{
  "hidden_size": 128,
  "n_experts": 128,
  "experts_per_token": 4,
  "moe_layers": [0, 1, 2, 3, 4, 5, 6, 7, 8, 9, 10],
  "normalize_top_k": false,
  "router_z_loss": 0.001,
  "norm": "rmsnorm",
  "norm_eps": 1e-05,
  "batch_tokens": [16384, 32768],
  "dataset": "wikipedia_en"
}
Below are experts of layer 7 (counted from 0) of a mixture-of-experts language model. Rows are named router (the router's row for the expert), up (a neuron's input weights, with its number), down (a neuron's output weights, with its number) and show model dimensions 0-127. Each number is 128 + 32 x the weight over its row's rms, rounded and kept within 0 to 255. Numbers have three digits each.
After each expert's rows: "comes before" lists some tokens at least twice as common just after its tokens as in all text; "mostly gets" lists some tokens that are sent to it at least half of the time. This comes from a sample of Wikipedia text that the model never trained on. Tokens count by the router's weight.

# expert 74
router:143108173118116156134141088155155136101177148183179107177101165143131151159126089118078079129159145085102132120113122133175121165060193116114148098137112196154157164117132117190139093105190189152118123144128128191158137163080151119122171129166139083143112113093152175161178089124111163159128142151132139164101076116161115120118150164110178152115125149108122161062121070119051179125072
up0:110157110078106155123174154166125025187132101148123120150102197089145131149128123125098101171128073093120115167143187097104131153091186130074121133151110081154100093116097143179114174128144065084149143143116121140057140144080113158127133152145121138127160134139103169168190115096143125082145190122134153209123171147183117118139143059158110120152113112149132086092115130064102116117117
down0:154182133164153185118115141102127137142133138151131135103083196095095051115132148070104178194119108097157100128147086137161119148099184115126115142167090126188176109112166149162104165152190101160165107102126209153129164109127176138165121156118095125106132152177121107128162071089184126161117158043141104093146087159142108104069152136138091106165128147165116145148073120099115154124096
up1:129138069071082137171162122140086137161147171172103116165094160078112104111126057095136127121099107152128071098169163145135120082122138125082062139125178164144178130170187093161123136080145120134096136117127142132194174174193119180088135130115147145106106158180109137154155130195114125112177145128115135165088122104119107131042120161113087133139178159104144095139161127053139143100108
down1:107114145170102152102129112095139127119127165147108123076155137117135184140139100113170079156147052166111154123136089123123104136230129163106191183108108111137063092123149166080156188089121116151127102077155115090130085152120096146129044120142198155147121115174145091074166158185078125070134118142129123096080158139123122116146102160179117164125143128097149164126189129167140094107148
up2:128103179091121122084092163200115144144137137121128141128127103077100125148075108143162107137147038127116199128103089153151106114170130112120105089085128148150112162080102157088151140126154124142139101120178153133109079159137071143113146124135106136143151132071137153202125080126081124125124127148068112133024167081179212114147124088101084144110102165130136172083100141141149119064146
down2:181071070134148089071082115091128124164177173110117137151127186067134137143197077117153137153165169068161133115085106149086159065138167132163105080118130133123157121141150138149078142132139089084141168093104146101090121159139146149123142128158133122088111135116159142149125146137143108126145078087112088088128127074156182067152077171135140151054078094106105190094172136132123173145092
comes before: "s", "\n", "See", "History", "S", "Early"
mostly gets: "===", "====", " ===", "==", " National", " Common"

# expert 11
router:076150097111072165122098106134166141077150175136157192169082183123172102136111143126139107160106140136117142180136129103149133158125137116098164115172133128119142145046139148167179136050149146116098140131152164166179166176109166128155108139112139146067104098116112151164126111146094171122068105167156123181080113171211118159097139111073126170128130144121162146067157097113090200131124
up0:156185115136115104079110075151150110106046134087116096124131152117165109130117125154117059138135114106085162147152130147136157097110111143076102096129189104153103110079184096093173143150164131083216137115169123121092080109158088166119130118098121108155132143085101142091177098149088138126134163193126131129089162156186161102054142105066104073112101170099084152119137134117064145140107
down0:179102091103157164157124142197120160103113123080146093113142161127160125088188153117126149137169073115138142121133118080080138087141124177150129117177168190093090106139073108147109149155163135178187127155087066161114123196157114133149151122104097097142127095108150108145088123120145095186104172086126106135116093139145193143104060145173056178158152142062096099122124094141118137084109
up1:103163135067121158127115114055176102143150152135161166128119136127117176129135085074119092090134132135139164161087127117150112131183134143192100102170125154114127129093085206208167130056123121161116137113135133178145157217175123111115108074108165143149099111149155151102181107186141149118153200148139115128160086147107136173096096075103178118141126154107119104097110171137195149111128
down1:093167136135093141114124085157157167070126120140088129160172156138083113107153166162104177174081128149133107153141073148138168059127148204094171137126185192121129144116160142133110116167201103088181063120103086167147175177176115137107116090126105103097125132087141120143166146144099147104144148150151192199145109113147119178126112174205139122163135114116077114176117124115100134125110
up2:102098149119102122136167132152102077071118162129100185146157172167140184146084141120141116133079121137078135219118125135181131201139138094126181146093122061112156158077114139180106163137127095105122091130075120134140147151165098134099160152141187103200119138143163148159195154113146112110092192141111109188131159126087104119118141095135160121113186087069069119087111140130144131165112
down2:099133161128110097097121144196091116145127119151126091096195107131099092153135134105101128136150135180147127120099134175050156175122118108103115136144129102169185140171132173076078146166072064158115127218135113137139113165179077111175114133132104126092075097124197138119129106073126156173147147168094138168139108150064107171140176146139136113146154113139187152189126163176165111138147
comes before: " ", " Year", " Preced", " No", " Party", "9"
mostly gets: "|", "=", " List", "Early", "As", "At"

# expert 115
router:151158101144081119153101132131193120075185129180113157153084176119134085137073109063115091111179148112117139161103129077146089144121139061091158107184119122118121179105129135123122111060156146118120127132131072141161116204098182149171149164139111097125102131077111162171113086135052124160135142153143119146088094157131146180127130167106167152110129158087119204078176103140084129121105
up0:052095106143146111111104130163135143154127111133134154107183157160092107065112119106096046090125194102084114087144105175121144098090115148090129143106074118149108106132109070121129156099138161161105091169086119126137132151064140099191117166110120186160205151092094144100113178075175120165104132091117082090133143100193137132138047161165161136103108109099135115151129101158098147155138
down0:148113117139169116113104173146034176146137178150109154142133167087124138126216115149152104150109100124069115086156098133118120145108112186092154143142101164147112124139133140133108160090134114113096163102085114084099111116134078166137054159066122126092219116088076099107143135161088143096173144136108077133135095102102122192153135109162150126132098154103132155083144128121036163074123
up1:176119185094130098198074127138121150151116131142112102099164155134112075180173140202193144092084199135141147143107095133124107127172111128118138122056096059073089101133135178093167136183126171146135155136110117103121095117121129090138143107145185211130169119082167144155112093127086148171151173141092104136122188129134146178124153119053116171133114128137105140170119126147137123143098
down1:130107141122117126100124117106030127149173159096138097173164129134125144156109079131133160074085093077114124122090125164110152137065090127174122110175160072069112145107125141198154105114156174182113081183130124048102103152155131147140132060134161119164095150111167129182148113141161092172127105182122147099144105121126156149168116090156132126125126074124162063138125171082154176102169
up2:093126104149151128116167104111223018128150138176169130117099167125084096126143122145144160120114111156137142184082175090188080148175137097103157148143091202112124153118177112117142158118135118099157160154122079145123079151175109160071119119115148088105118087125127090185176101099159131105146181106151102132144148163103084130105145090130131138130165075139104102125071148138140154100056
down2:117117106144132179155117126159154139139081093097136148176078129113079093136123091130090095146109139174187145093121124095102137100131131098120124150192130193093128084157133117126096135106129060079139148103076138114119119159130131145072156020128045124082138147180128118128114148102087115154173094126110110112075092111135087123083081215168159064166149128151133088107169128161135134142163
comes before: ",", " |", ".", "'", " and", " States"
mostly gets: " States", " English", " government", " Japan", " China", " Germany"

# expert 71
router:086091148079090161179138088126139138097151116160122121136100162124132105155065128112078133084143136104052134118105112069110121166076166126121148129175166226168155170073147157161151154105201171105132063160130078160141179174111154132153157142107152179119102103113098149145114134144076151174101189168128103132109112162133129174115109113127147137097099173093150119099161111111073156153099
up0:070122158109137118141122127128127134109134099153146130114088084149117058152103058181143131102145117136127100194105151155152079163102167134100099085126120163123127193140146137140195137134110141066124123097148091096114069129121143157121195171187113110133169098081133129121144157117142111099167202165189110143162150091206112139206173133094150175175078151130110141139134107094090117077135
down0:163159108201147096123163150057132121144135166138063068148146128074118192142163101130128137126153094172189151069118046162145154147089149114163108170113065192081150079173128152125061144084104119129159134152075134133088107083137130079165164143136148132150090072170118120159096097127141169104164149120081118098138097150170128109127127147113132132152069162137085124161132144110142150144134
up1:158089124105159116129079090203121109183126110127146116138111125156138078190166115162161159118116120159091100164090149121144104060141165142136093022150144139172137073126099108099158156156124144142120109116161127140070043161115077123138107180132097132133167098107187148128172126169118102137169171129153127117101151050167110141129089151175091101098102176126136122140193107117147129177137
down1:138186129150137116116159110156131106068139097115058104140142064151104161063140196159137132169116110140125123166141120118119130139140116131088072136164137114086122079059077120074134150102130165139130148093092176133147142136135127097142128162111116152070154116133122118182082162070201092075107172101093128159078106089152132182105098108181124127106162148105145112180158096175172181105185
up2:114080164083132074201076137133150116112129149159108177104083140122120124179159116154153128063145158136096098098097137100123150114093141136159092139069095114154091174120158080167085161177124169052098109122130135138208082090156150143149132103146114138125127136158128126120116109107118084111152167107154128063151131152130135114081187192114171119175154063123138112083124048149160135144074
down2:173091133146105129119097066130125131210150134116148129109124149088166146166162093128140148203108142140138100155136122182132123094133170111146151141156180123111064133096085110123084185193130168165139091075147134167127056117125118133134185095129114156131152101151064095122117101150129133089110112149169171173166110053072114094070148119175149148124136087144162064150086144141156152148074
comes before: "0", "1", "9", "2", "8", "7"
mostly gets: "core", " real", " colonial"

# expert 106
router:124122141095118139159099145162155128082159137135183123154091144150159124114085130085091103105146139084149185163085073104122069190073154109102176103134070117116156137086141163156121117077159149136107126158126140189162159207061181164163098164144115093092104082122112160192112069129127127155134189140156114114084086165128171168109138106139146125095082111122160140112163096086124152147075
up0:091104136113137191138165094088119200102091124114182075093106169095097112111117068161143114123163127075145149228078112170092119071100175094121190108111129130114128140132136171130153134183159178114130172116139169162169066123116147178112092103087146127154118081154155176153129171132113088091161132117168112159089110153140110137173121159135145106119136129142111140070127132073132165095183
down0:133138146232165158139167061139117136132073172160130122116110125100148072140179102158146166140108132152153123088142210151113087125064128149157131108173178115092167102050116066138114115177115156098053183114127105139115146198104143137105108109121126107140119134122059132102081112114144154115094188113111145103103137105129112130171172086138085107173146083153089116119102086115125111142150
up1:150146082084124193104116101098165083164100140113134117099107164140156144138143140140137127150100160097078201119154173107137126147113096154074092117149103081099099181063167097122113074109142129138088134153148077163102114093067154111157108131174148170071194073162110154122137161100122127141155126119138125171164143220103109133184117194088110136055148130116157094107155124097142178114136
down1:110125100100182157105150071129165093144158087151128132164126161078117058128114185150097130176158145147153166123123122153081153124117142148174162057129052071143137121184162095126112103169116032111109152136181150128138123109086071184181116078102079092119146086133091108138115174150090113103153103098112132137134173090165107151158111107168129123140119166134202107115126130146116101122177
up2:042103145162098083075134102135135154105164180155133113086135144159169113093104122132167126016102066147133176099117148115141103137163147146172142103097158121089147156170115135129085151137126130097120156090139160105104134198153085145158217145179113109118120137095140093065150113157129204170096116119092118150144170127106158121110125074127091113098110138135108107083080190137123167134115
down2:148141117095149123175124155083105211163115144141196158147127134182153137128169149142150076138138110127173122139177154091195170197014151123093121102166103117108135173110148079137145135126170154099149157120141122169094111146125138062197087146128108076122159165146102141064131094162161117175143140100130157120163098091119163131128165158146134138071112105143134072174116116140136159126161
comes before: " ", " population", " first", " film", " city", " club"
mostly gets: " these", " These", " ±%", " Many", " good", " Although"

# expert 120
router:090107083122099192123091119160151103134151110177116127136073197168179122185145120111103084160138152116107135198112129100136105147145124112115226103182120145124121134067167141107141135129200175096085099160161123166157171152121150141155125188140100170097051076155119124175141129136111138126085151185158102147121117102155116139128076100122193142122108138089160141124168085130149088128083
up0:068168101164107160174111131128183095105137098157112162148130122139162128095164128094116161170131094126118125187116184183140080138135153096131116122088169115139100108128056109120130156089164163096103127158092148129123173135093110124083150149154184176118176120053081082133114160130139190096135059171124100135108099126157108143108138125125071191110041146103137183131093099074087138109147
down0:163087154161101139113176090068093150168145188105108195130148160157063076171121145147148091082144159125120095119128145072076147180142166127113114103096161073130117167142065113154129155090136088158098145198092116106076154070170108100142139111165149118120147081089126128087136068138182140147124147143147101095126101121110079141091098171125175118144136092125090092176157144111157069148146
up1:158086193130123138094112153130124141170138163091139132142129141184119145102110094048069096128149089115135112151131125032114102115144214125091124094115128144082157166162209164129176161178175136135168137122116072147158153133136143139135132086186135156125124179049135111108125135096109095132127088134116184087073084081076146128181169123139142154121131109120146152147093105125092101118168
down1:147195163099190101169145136163155115099145172112106111120100130160134115125108113188105143086108097120138159080132128107157142155122157070113118137139074096156145124146103145119109159135162109061121157116096101139053110150154123160108135156144134145249115140067122110152178152082137089154137148140091214139113166103114133100106132137136066155098121195193114095143142181107147138162178
up2:092097082144148117127107127085156117164068135117090153115149180141148136115137115097175034122132100129134126161143131091070132123155171139115145164126151085127134135104120100107153140161144140147168147100180173171117134094053083131138104135140120091136106154117186148100177154170078089139179207121104091114138113089100109132061177139107138190157093185114144222125100159097115163158146
down2:166143118130112146155173091074094193174069130128158129139101134110181184122165123105087062036096110125170125106144110151037101160134153130156165103090093115141106155125162119156126131104162137113103121130163156102065121096150081120086156153162079098115117120172140095163156112103178091143134130073129101140152073102119148166206177080112120118132113167115120148143145133144142165124191
comes before: " |", "0", "–", ".", " as", "ept"
mostly gets: "c", " example", "pet", " well", "nc", "tempo"

# expert 13
router:097099095124079183141143115160133107063186142134177180192090116121163115136112126047116053126152127144106159159126110122138109160129129098113152073133131110155169136025129140170195086137145156120103097120162139144197146145109138147159162175118106135106108111147115165168128120168115167152043156161157170163117129156183119144115142152105166139114105158121120149118128085125069163157079
up0:160220139092192138101160138107078081159117166119111158183138105148096115106186114171139081105096126090115117112079137101145074118089130078152096144113119149118131183114133143130183155186121128079142125138092120142139059123144107115090179093165121144160160155145107111175131129137148146111127128070132084180088064171091122125187162099072127111068109157108138145116095105112208128114125
down0:199096122094170102046096119149145186086086131116141148103164173186141159183123103146139124127098124110132113106161132144152096085112128108100178148163145172083159095138174153107101173138120067065171132136094110072116086179165121131103109128137125101145159102119164098096125095125146146064102126200152156129120083151121109073084142123089174086135180136074119093168083097152120104100144
up1:126162174139111170219129160115137176128172151104183143120062122147099160111128084088100206072121115088115088172115144122158157125090152112090139128108124170163135134141140093121101101086132153188107134148205175103133056126128128148093079055119134127098116116174100138215112135123120111193173134094166135081158143125182122120099102133151124099108133085154133098126142106131161111147169
down1:149156111152185172145176154160127181143109128120136141088127143109121130072113113098072121127127088123118161143170159113113181089078119123123101131161139119096107158105103141191070087097095131065165133085109133108133128123098104157110140041077135151044188140132128120153132179140170085139124161166143163130177126163138123116159199142112093125096140152219045105122133110120131085099119
up2:086151095148110106095134127126117158130135142139144162083111169113099128167162232138156102222138107126125102159073109114130082205160203164126128118151092147111100198176064109116144153122119110121150123105140107115100149131105089098116108125137102152098161150153180129126062131094138153154151139098112116086180143146095151214120133162156125090134061132152185115126155128127059125145162
down2:164116194177179086173166142170139153121157112168146200067097146113136160128058192112131112147149108170135116121154100215123153149118081098142113143098077067099119145125155183178113117139157158079103114098159116166098100083059152142153128110115147130118119168119142103128050148189162152122147145100144120137085085088151130175101142110173152157090111099155119125153147147137181119126131
comes before: " a", " ", " the", " also", " not", " an"
mostly gets: " are", " was", " being", " been", " is", " became"

# expert 93
router:094165108137058136126121100148171149112169147158167128169104144105128116127080101080112094085153170096074148149144132082142101156123165069078152076168166131142177140126141157153098128047200163148081114173163084176144133120100147170134149158112150135138108091096120159161114118184100175135139144154139095115068090103140126141154122150103128172100172175110180147066165114098093114132066
up0:125146081101066128114166118155139170170094117135126131159097154098161078122086135094131107132129090029091092130170130088122097132102104123136121101208141089189091163114174140118083153133144127112070085147120218159135151141097131093088160094122157105137067150135165131096078108170161150133143126102125109127152111104121174100137069191122120125102119149100166084202181137120082151126115
down0:123118100167110162106166153171108148114149132139097122072095153066192134092150102162090191129140092139118147073206086133174144133129110130127129169119173104074095124163115145105099095107168153149112098089160094116107103165132105109110121142103199207139097145160119155109100090162125126085126130114116132141147101104105146113191131116134126091137104103208089143132202111129090030118172
up1:029091121096168112198108080139131099066083110109204094160162153143158106132138092136115150122130081129126129113140019087128148161158092082148129130116141110091124150137107159148082138117105165192100153140117166158109107097098129143201113127151131144087131136089134097131153126174134130151117120126168123101146088147133097140138084162097102138166116052110131143047077095150141148142080
down1:130111119114097183176145087094118120120141109147106085137146136079151046111137120097121143112115160164182203121130169107098086071153114101129044173134141064124164124115100143122071134146125141146140116108112061076071151043100046150119106200131064144092130115119081134140126117156120154082154108130100137146154120161081091134139125113119104122107137085165106076132154155114116134078141
up2:124061125085123117178081081100155138076118107134135116176158135146100103159089125110142117116155116104129124091044140147081145146129072115187097144077166075088123154097095133136124153148121124114109126153075147166149124143148114141078144129105125155159071149167107123133075120057145071100155192144141146176138083074063160092127133106107181117136153125102145074100142139118197161134053
down2:185156144111118148135153217119097117133108079160107074118161127113114086109202121141116198175174130117118127140121139094120147094086141050133136130094059134157091140127172157105111133142152124093150143158148150131079127123153075174097102144111155126128112118103117125180159166088161116127162124099171181120176116168131142114072169115079065140161080164187123095070151094189123153094146
comes before: ",", " |", ".", " and", ")", " ("
mostly gets: "shire", " York", " London", " James", " Oxford", " England"

# expert 23
router:105090097079096171136125089166140131085161153180167163129112150162154113156104168113108105096146121126089121138102120089163122161120149096115115091167086169160164146066127168145131073104130158090094096134168096137139149154068161180180133147144104083138078107146132135166192100159118146137055142165192101109082123187140127178079142137075196165086141136142164182111147081098130146106136
up0:129100101087118132162062126155076213129098094167084119080085132076106057103104076157125144097086146163093089147122138159055120143073121174148088123128132205115084171181082107177130116154137143144127118153183165103184107125151106119163157143188166130149069114092139136130096211121093158095133100103153160143130156154144118120139144151100107115126153148139079092134114127152130149137143
down0:114140140159121111119128140146142113144172129091157142172147056120156163135189106072083108079150121151101155083136113183130155094131084147119116205136141112096176077084164117125109117114134122152140106151085115189127172150114110081161140180130142042086154173082114157131118106117093174151180114129122123106158076118145187084143070115135170148103162077147087096122152059172115098167159
up1:107087185137145110059161176123111174107109148133089146114091169089064121104107181078105095158075178166138107146124136137158138114077091130113116152132073121195135115139201182168100147164134187157103170121157110110192115103043088139164134135129111054144130148163099128142167126152107146073138131158146167118091119135132091140089136112158181130127091159137117136142093088137094092097157
down1:110190164102095105159131148101090086079156085088098061188124126113162091162092178081116098123179121108095132130090145119121117129120122185129155159063124107144080147130110167111126104145169082124115077074077157156105139097119105074050099166088144098107156111168126138098097120117149166141170164152116116160140114141117103108185102071146115109118110101209110108118122113141162086201125
up2:084119130117107078092123135061101123110156150103112184125120198144097056161117157113094102107122185184166081127111135106147125091093060146128127167065100119140110125077168150140161162141125109107128179107107097146157062133091100155117129136095075111132100150176157153208134095110131120068156143144108175108176159112170092147116076119087206165134148125131099095126108119144109075115147
down2:128207169103159156114103091136124161100137138111057130175110159214156160155143197073149143093126125158145158105153111152146148099134177105096137085081107094199137101185114166134109092154153072127107143071071127110115167104119073069153086090124127142117132129158117164105154108160166142117108078172127105115133140153154101091177159074166091139119080131137123105173120125147158068141127
comes before: " the", " be", " a", " his", " have", " make"
mostly gets: " would", " could", " After", "towards", "After", " during"

# expert 67
router:138139141095122138118098074148178118074156155163147118140144124148133099144110116154072100111151168071081164148108138129160121125104192140079158111136111165145128166099131172154113072107198163122140071150194093181119168159075168102135156170172147070119137125155119142138173090145124129188101134167135143179104112154171128111113141114142181131154098112096133180074123089091045168163081
up0:126080164134101191101127134171125150119150093125129111094123118183142111089130149114068173120114122078132121159141098147106073122145141155185124138132129204078142170074128140129112062123175074140087168148121119149103146169137205161128175173147108101065114087148180140131137120120130147205127127158112164082054106166117132087143144114093137136136102131104142083171134148132057179146073
down0:130102122125143162081154087165132144074121150130145132121114119150160150115144108201086141120152148177142024114185122086157135116133099169084130112119000164104123139107135092157084100106139153103135140068087080129111139088134117133141170114173174100152119121125120153117122165090173188146109114064149114138135101105083133092096194152188120148126099153153120102155149121114108137142144
up1:115176152082142151121117110094210111073112161141163155123133121137180148133139098115169109029117104114132123119073157064122090150119174121081131135056103138205102135145128163101174098143127141155143140148133090215142125162117084124109098109130110163104151151132080145133188118146121130106114117078080103154088157185120135169139078123164098120113104119043098130124120131185161082136139
down1:124124120170112154166116116058127070124137094155119130107113205129076189152078159114116167138136158120170148081122129146132086166082111128102145113191142122175179089116169163089102120118106091101142098130123087117093161167146139153116108157056125163136145168149128081187134138133094098113143151135100169130122148131077126121119150058115095077160088131174170065159093215152132102102081
up2:145142180182142090135103150099102161102109084082131097162116161180161129096116180104047119137116150165100119109151069121182089103159190151114101163112190074103083105145183129113106123130095073163114148123155160110143188089128143126132176193118104137086083093190130123153103116126078110173165085166158125130122088109158136131169073103159142168080111163157098135110116134113116095150165
down2:195149162067110115129171145133119090109069067167123159186111141097096111122175135078189169139143097145105093102144131118130124163113133115129167122130171117142049135127145141116101176098095170129083114123135107178079161092134162179138151117079159139141102096126135163118142143157114162065078173093144145102092197121105117090168132107023162110179173179137116116132127098134149151109123
comes before: "\n", "See", "Early", "History", "Career", "Biography"
mostly gets: "==", "===", " ==", " ===", "====", " allow"

# expert 102
router:116134079144109145176146105165215153048130151168172115152135103119168152148077107092098166112163154068094139156105085102164104162148164063072123130141102200146169160140089152145160091095137134148100112146142115096133102144104163167175158173159144110132118111106162144172176095114075148158112150126140102146135100171116186133135134098152134143114126147106140173048174100125058159134095
up0:136110120150102101105132091077173162105146119202108069093150130132198135154132134164156156128113145149148147145048038118125123106147112083069096103135203104107093125120149145172097144137134179147109084152146143123173074152119101180064163205074122096104147126187088109131156134146096114091116131101077135131136124108105096152123139149142108118128127106124180178145111132161105053168132
down0:118139113138159142163102168152101124081107101154121107149111129131159101158115143148094123139068114153129169126146124120115108114107131109190113155131112061149081089133099071107113192141100100176178176102105083135068126090087125166092085092101122130131172147161163148098084129143127096134091186131118172131158156089199127131134150092116117161128195085206056033138136118115120165102172
up1:113100143115143170142125136173140103072189159121143118114078114095109144128137167105153096090166203054099102136140129067177108149124095145096182184128121166159169103127125150185144124083126155118122158123112137118095158118085095115109169130199090122129176074158120141198128149148138192144072114123155092109104125095117133123152147128140165174070207116099119109079153138103163165090080
down1:088133084178127094078107103100141097155116128113137110147069164126097129122150117117115119144112081122098156098149120129157154091145118137194134164110120102143110132118121156095085124173169167182113175182107127121094147169140097113107167193141194191123180075161159111148065169126171094105114130168079148110133127067079142101127105099134180126153060133120077107113155095155197060097098
up2:100159138140129139131114110149102128112151115123162168129160109103110124149141150149174165111145109064122085144134058137071129099170140068043088118091088109169117158143138084078133112098174104144101086079164163167155093098169154151096189197124093150103112069120134141147123173149121193132083086192124150183135118107069060130149106125093109137107120119125118132123128109123131157045093
down2:144115126146126097131176194155142155080135111050143067105144114136154093068159156103164091158110095114106110077098093127173083121135147140197104157137068127161097104117079140157090057096125118126143159077107166125094085160148162098151124117090091144135098126130153116107116154057125167132140188071156088109184151144126111167069117197120108113098132123097087128102150163071109142139157
comes before: " |", "N", ",", "″", "W", ")"
mostly gets: "″", " County", " zone", " State", " Island", " District"

# expert 24
router:157110101142081166169144112137130176110143155150148147189112157109141128185053124120062082116189150136064211165104081099150142209068104094127157090107171111133144112121110165160139125115146148122156127146180126153151097133101142169161135144125077161111124098115129154176221113153103186163131104132163105151133087153173146127118102101135136166096123124111122153052116106110109155111088
up0:131093117111119152148156168137116142153161103105135100150080144134220122120109083148230177146071114144146147105115052151141103173100179154085111135118074155152085131117141166137124188115139164150145144111101141135135106123108090145149065169110154104136117100146118169144110141082171116129136146101165194149214104152155088104155111146222149105166094114127128151081163170134144147099125
down0:141075152151133189122114074111152141162154139083087156155173114090133126163159190080106125095140194087129101172100088143102161154078145105127156182056088157191104102091137105095158118142165111136122182119111171145106132102058137138186102085139169149067104067145116157124125141156145115144083099162109102170059136106127098141127120132167137101101172129096132129141149124083168174099101
up1:137137146104116087140134090077110109162183136082181129124151099206152133151124126132131114156158095146134120111119092144068137134141125142182143120144078121150170136128173227147101147137158105126149130175129204149149140113130144145099145107085088116182181123156177116181116097122138177119107109145165155159077130108170145143078137081059134128039084121111129127197135171087162118104174
down1:136129144117101109097178155137131143097095145156136184166189092188156100097096148137185119129135103062140147145125122127104102103076183194103115146146092122083084108103146135165099170121130149128137166109091107156130164174182144093097205144190184125094110161082116154122152129130158173104174098148128117113183095124132117160138152120172081131173202105143190102128200117164149131102105
up2:145136126147098138109057129075108149167163126165086159141092164105109159165137136118133106119158156161106039168120089075126156151088084139182149128186125125112097144132144098160173113064152153165120125182135160129119096100152136137114121098083123116083114153169154031168132137151101110099161085133109038125076128136109099168105105131116173109134144115118117088190106173100083139153066
down2:158121119108108107171118064089050180162126112142120127133128189147045157138145107139135131102097126133120140176137091163170148117111118149069169091134134168108093091136152121170111123166132112055081104142126171161104110116139151101094104142132121197131164114163144161133115156115121114164116099112106122178118185117106111120122106209161176158158066104123082115209106043130148164165138
comes before: " ", " B", " Species", " Authority", " England", " A"
mostly gets: "idae", "owski", "ensis", "stad", "inson", "www"

# expert 116
router:101121076109106215185114133161149184054147116153155192137090194107149119141093154115082142133151141118130156172128126117131146190106109104117185107178098123153134156057090173150203105080131144098093115193179123143185148161087131170139116149110116102115110125142132190148139105115110135157077120136117111110144136151159168188106149132104151134101109152105139147083148077128120177167085
up0:089106172148141154092113135146143173125099127076161088164112117104128111114114164150090187136123200048140193103130113191145124173146133124159097119135156140102124165086108142157162085054175158137120137141093083123120142118144173094120132118129179152167156176133165157163079146145099162086185142183163144094171120154145160134121147082078128195206128171142147090103142127167164153116133
down0:162194092067170130095154103179158132162133116158121205189135176088146175156114098115123136124163102155083127126150123123125144114088197148138131203181093108149122122142191144160115113166164156105174128208122127078071136129163128173116091122150098137119125141159110111112187098153159118111117130140078162121126153097134144179139126108175137159110143173188117162183121122113110186164171
up1:172094114087126117162123115058189126191075171099148081146071180105148103113158109149131145169194084111081066074118116117104109152118100109078145113171123149146122077112159165106112135076156169136078148130175114122066122130134071112157095119187105113155117097112131086124128166179103070094142152119091114117080123075152183080087165142119122110141098132152112141146161141094132089130096
down1:112137117157138127088132109095108085188154152141140128136131179147151113134138094097117125166081098121063106156145122103064092077147137142111093072112135135060153063108128113169171197122141104116177119179114099096073090167122029137072161140134141124184138111126123143119176087162100170106132121128062138170152150088158128134125131134199098125136104083071136102131150099138147065134154
up2:174073088099056122163100136137126126108081133127145138158132137129158114099179125133118151124113157100117162132143106092113168137088163120140154118167081109135118115122102095132106103107142141080085104193122159132147118097120200220084153160166135166161106134165082129157161114153113093129137131195122084206036148191109167125146180161085150150142182134150094097153100102108160175149098
down2:156144140128180167135161119093128099142149087139127129125111145057153128142093126175115141151133118157105095065142096132088070103057128121166202222106134085157167111131142095093117133135111155116105103120129133148093155090099114136140132136177116141117157128141072146083100180115085133147124138059145092128185070110125091145103099092121073117116039104147156102117112168095168063185099
comes before: " ", " the", " a", " \"", " been", " Total"
mostly gets: " contains", "|", " includes", " has", " makes", "According"

# expert 29
router:079142113101073157136123121144160122106181158167126171148106157114179130184109179129118133120119157114077188194129128072157100194109135093112142107180100149135164151074158164155187076072165106093120107167166076167165127107076172140188105188133107073107115119148133154171120102155097141166107142176129111176112091154168103155105139134092136137114106152134161134093159116080103174154123
up0:147122097111135183145166108098148160109150111139134129166090135099102062152172092139099167115109135123168104158143102123074125162141117134129147155136089119154141112139152145090087076106161120164094095153104146083137119108104186183093123160142170081113118091142126135137157123117084123139139100162168153127162061114099132088188139079058174142118076087135165161097162130083026160180044
down0:154127125174121152117075071105119106178118106123141092116114163118065163120107155139092159164104142158109090080148121172125108055106095123163145163095066072128182104200123120113079153150192106158141108141119075142057151126127138127131191110158188144090177155105166133162075164063169108106154190113111111123081161142121119145116150107127175115150107089082142124113108130143125119124066
up1:101044136125138144123115119132126116148070108135168205092059119150120141075131128131173134144087123097133097172104136134060117104088097118148087136079143152153144144038099137170184108117115109087067135085120110112096148136128095182146122117125086117160115138126077098100131149149167138106139116222133131134130128108162119117105140156108155097206113139161141164156112061071080146173165
down1:141136139107123202112176121144150118083104074120170106142139152141130081107187041159113144176121149142124196116135124141136147084188101149117126082091124128136091095129108126118154146187145178106193085131087096129092062064107162177085192090130119124155130152172109096179139140100112082156129171119162153139160087150093125081092096179148136123172193144147114134163139139132148164121112
up2:128133094122132125173125109125148164123083128161103075091168121118200102170110073145065122125168090124140165102159078125156151111143152163096109089121164140128157118112132118114045138176133164096148144105099188091137147091067114128126081123139120149181124108130139136116125112139051155151129128186201176151188066114135104076066078130132164169137086183137135126091168111170148158139101
down2:099135123137167101112104188096120182091071080160139129112103142061120095118140175137130116163135100136151107108184157120144129136060188121127134119174088180150141151120157121116094102144194187099191076144160146101146144100112189058064119117119065140154127152166173107056148162070128151137105102111109139104128114093102112125105098181138102163149095119184088094167148100139114154131122
comes before: " and", " which", " but", " \"", " the", " The"
mostly gets: "\",", " including", " includes", " include", ");", "),"